Below are experts of layer 6 (counted from 0) of a mixture-of-experts language model. Rows are named up (a neuron's input weights, with its number), down (a neuron's output weights, with its number) and show model dimensions 0-127. Each number is 128 + 24 x the weight over its row's rms, rounded and kept within 0 to 255.
Before each expert's rows: a language model's description of what the expert responds to. This comes from a sample of Wikipedia text that the model never trained on.

# expert 58
Pronouns and articles. Subject pronouns and determiners in biographical prose, such as he, He, it, the, his, who, which, usually before a verb.
up2 [107 133 101 133 129 156 158 122 145 118 137 134 162 171 159 155 193 192 131 128 165 120 126 111 139 137 107 100 137  93 130 128  87 170 183 178 133 104 121 142  85 109 156 136 118 177 155 136 124 125 155 111 113 126 143 118  84 146 107 118 127 153 155 149 124 161 113 125 137 117 103 102 144 117 160 130 152 123 115  98 117 157  95 128 119 118 120 130  87 145 113 163 131 123 112 132 135 103 128 110 109 135 190 120 129 100 113 152 120 106 150 115 145 168 143  93  97 110 101 101 177 116 111 117 124 126 100 148]
down2 [158 112 167 158 115 128 119 144  86 149 105 118  93 117 121 143 113 143 126 156 102  81 168 128 131  72 116 152 153 108 173 122 157 158 110 112 144 115 115 109 129 138 111 123 133  97  88  90 121 111 118 154 131 133 128 160 117 122 122 133 143 138 159 112 120 167 104 142 150 137  90  95 101 152  95 117 131 140 113 155  89 119 131 153 109 121 152  97  96 131 140  83 143 124 170  76 132 129 137 159 146 123  73 156 188 167  99 122 118 104 109 143 161 151 100 121 137 124 174 136 111 130 126 134 114 163 153 119]

# expert 51
Capital letters in abbreviations. Single capital letters inside acronyms and codes, such as SSR, CEST, WESA, GUA, PS.
up0 [ 98 155 160 121 183 144 152 161 145 128 135  99 125 131  84 116 118 145 122 115 153 124  81 147 132  92 101 171 101 165 121 112  97  71 111 123  78 144 121 189  93 133 149 129 133 164 121 149 154 130 104 130  99 142 144 148 108 117 129 156 125 117 160 123 112 112 170 147 128 100 134 131 104 151 139 165 111 146  61 117 109 158  92 113 153 108 147 126 102 143 100 153 114 123  96 111 126 143 121 113 122 122 121 120 153 160 110 158 107 142  89 127 122 150 122 162 122  82 144  94 128 136 166 120 108 148 137 135]
down0 [153  84 106 174 134 153 100 102 138 181 150 106 169 148 121 129 129  98 111  88 106 130 150 140 100 102 146 109 136  89 143 153 118 158 115 134 148 144 131 103 138 117 120 123  99 143  79 111 123 160 104  91 138 119 141 129 106 117 125 145 115 135  80 164 134 104 103 164 127 132 155 110 143 152 131 128  99 161 166 128 131  89 125 156 163 153 118 118 136 115 144 128  99 159  97 105 116 142 137 134  89 102 158 106 149  97 151 119 148  72 137 145 119 152 106 171 146 143 127 135  95 134 156 157  91 146  89  82]

# expert 55
Place and direction words. Place-name starts and compass words after of/in/the, such as New York, United States, northern, South America, southeast.
up2 [113 129 120 160 117  72 112 125 114  98 103 168 114 111 141 138 112  73 131 135 132 145 103 131 109 172 129 117 134 148 142 174 158 116  82 108 103 150 108 133 137 136 153 127 132 172 113 135 144 132 132 120  84 123  86 133 117 131 169 148 133  85 158 133 162 112 134 106 131 154 156 101 123 101 121 114 125 138 145 128 117 123  44 135 159 162 124  86 155  81 167 101 119 100 101 127 133  83 147 150 113 118 100 138 136 120 136 111 124 172 140 136 113 134 157 118 141 150 185 138 119 117 119 133 105 170 138 111]
down2 [162 119  93 126 107 126 110 108 147 116 128 124  81 119  99 141 101 198 122 111 147 108  96 123 145 101 118 127 117 137 152 112 130 134 126 129 139 152 129 166 139 162  99 114 130 117 144 138 114 155 157 123 118 129 154 120 115 157  71 104 123 104 134 121 128 169 135 162 124 126 155 156 112 141 124  95 125 107 128 109 108 145 170 126 170  63  99 114 136 117 146 138 136 135  78 114 158 190  84 139 149 169 160 119 120 113 101 117 176 147 142 125  99 133  75 161 128 112 130 155 127 116 163 117  95 151 150 115]

# expert 8
Articles and initial capitals. Articles the, a, an, The and word-initial capital letters starting a name or line, such as A-ustralian, A-ug, H-asakah.
up5 [ 92 122  92 142 143  64 117 116 147 113 136 137 118 152 138 123 110 136 155 192 123 130 114 135 112 103 121  89 121 134 139 108 115 123 130  99 139 103 125 103 128 135 105 133 119 121 110 132 131 115 131 134 150  86  73 128 138 117 119  92 144 146 139 153 139 130 147  96 175 112 173  91 136 185 154 102 190 135  93 109  87 108 157  93 151 104 148 139 163 107 124 132 128 105 121 134 151 148 181 138 157 120 128 135 134 117  91 167 138 154 140 146 105 113 117 162 104 142  94 138 117 143 146 149  86 116 113  79]
down5 [112 101 120 143 161 164 105 115 128 160 122 131  91 116 128 110 146 105 138 140 127 126 125 120 134 116 152 126 163 140 107 154 128 126 158 121 153 149 112 142 121 168 129 160 128 135 122 124 164 165  97  98  70 114 178 119 123 114 145 122 120 121 138  84  88 162 148 158  91 147 105 117 137  82  80 152 128 131 120 121 153 149 127 129  98 140 136 119  86 134  99 139 134 113 144  94 132  97 116 154 105 133 119 155 127 165  86 166 133 139 117  96 117 146 149  72 152 101 137  97 196 145 134 157 127 123 147 190]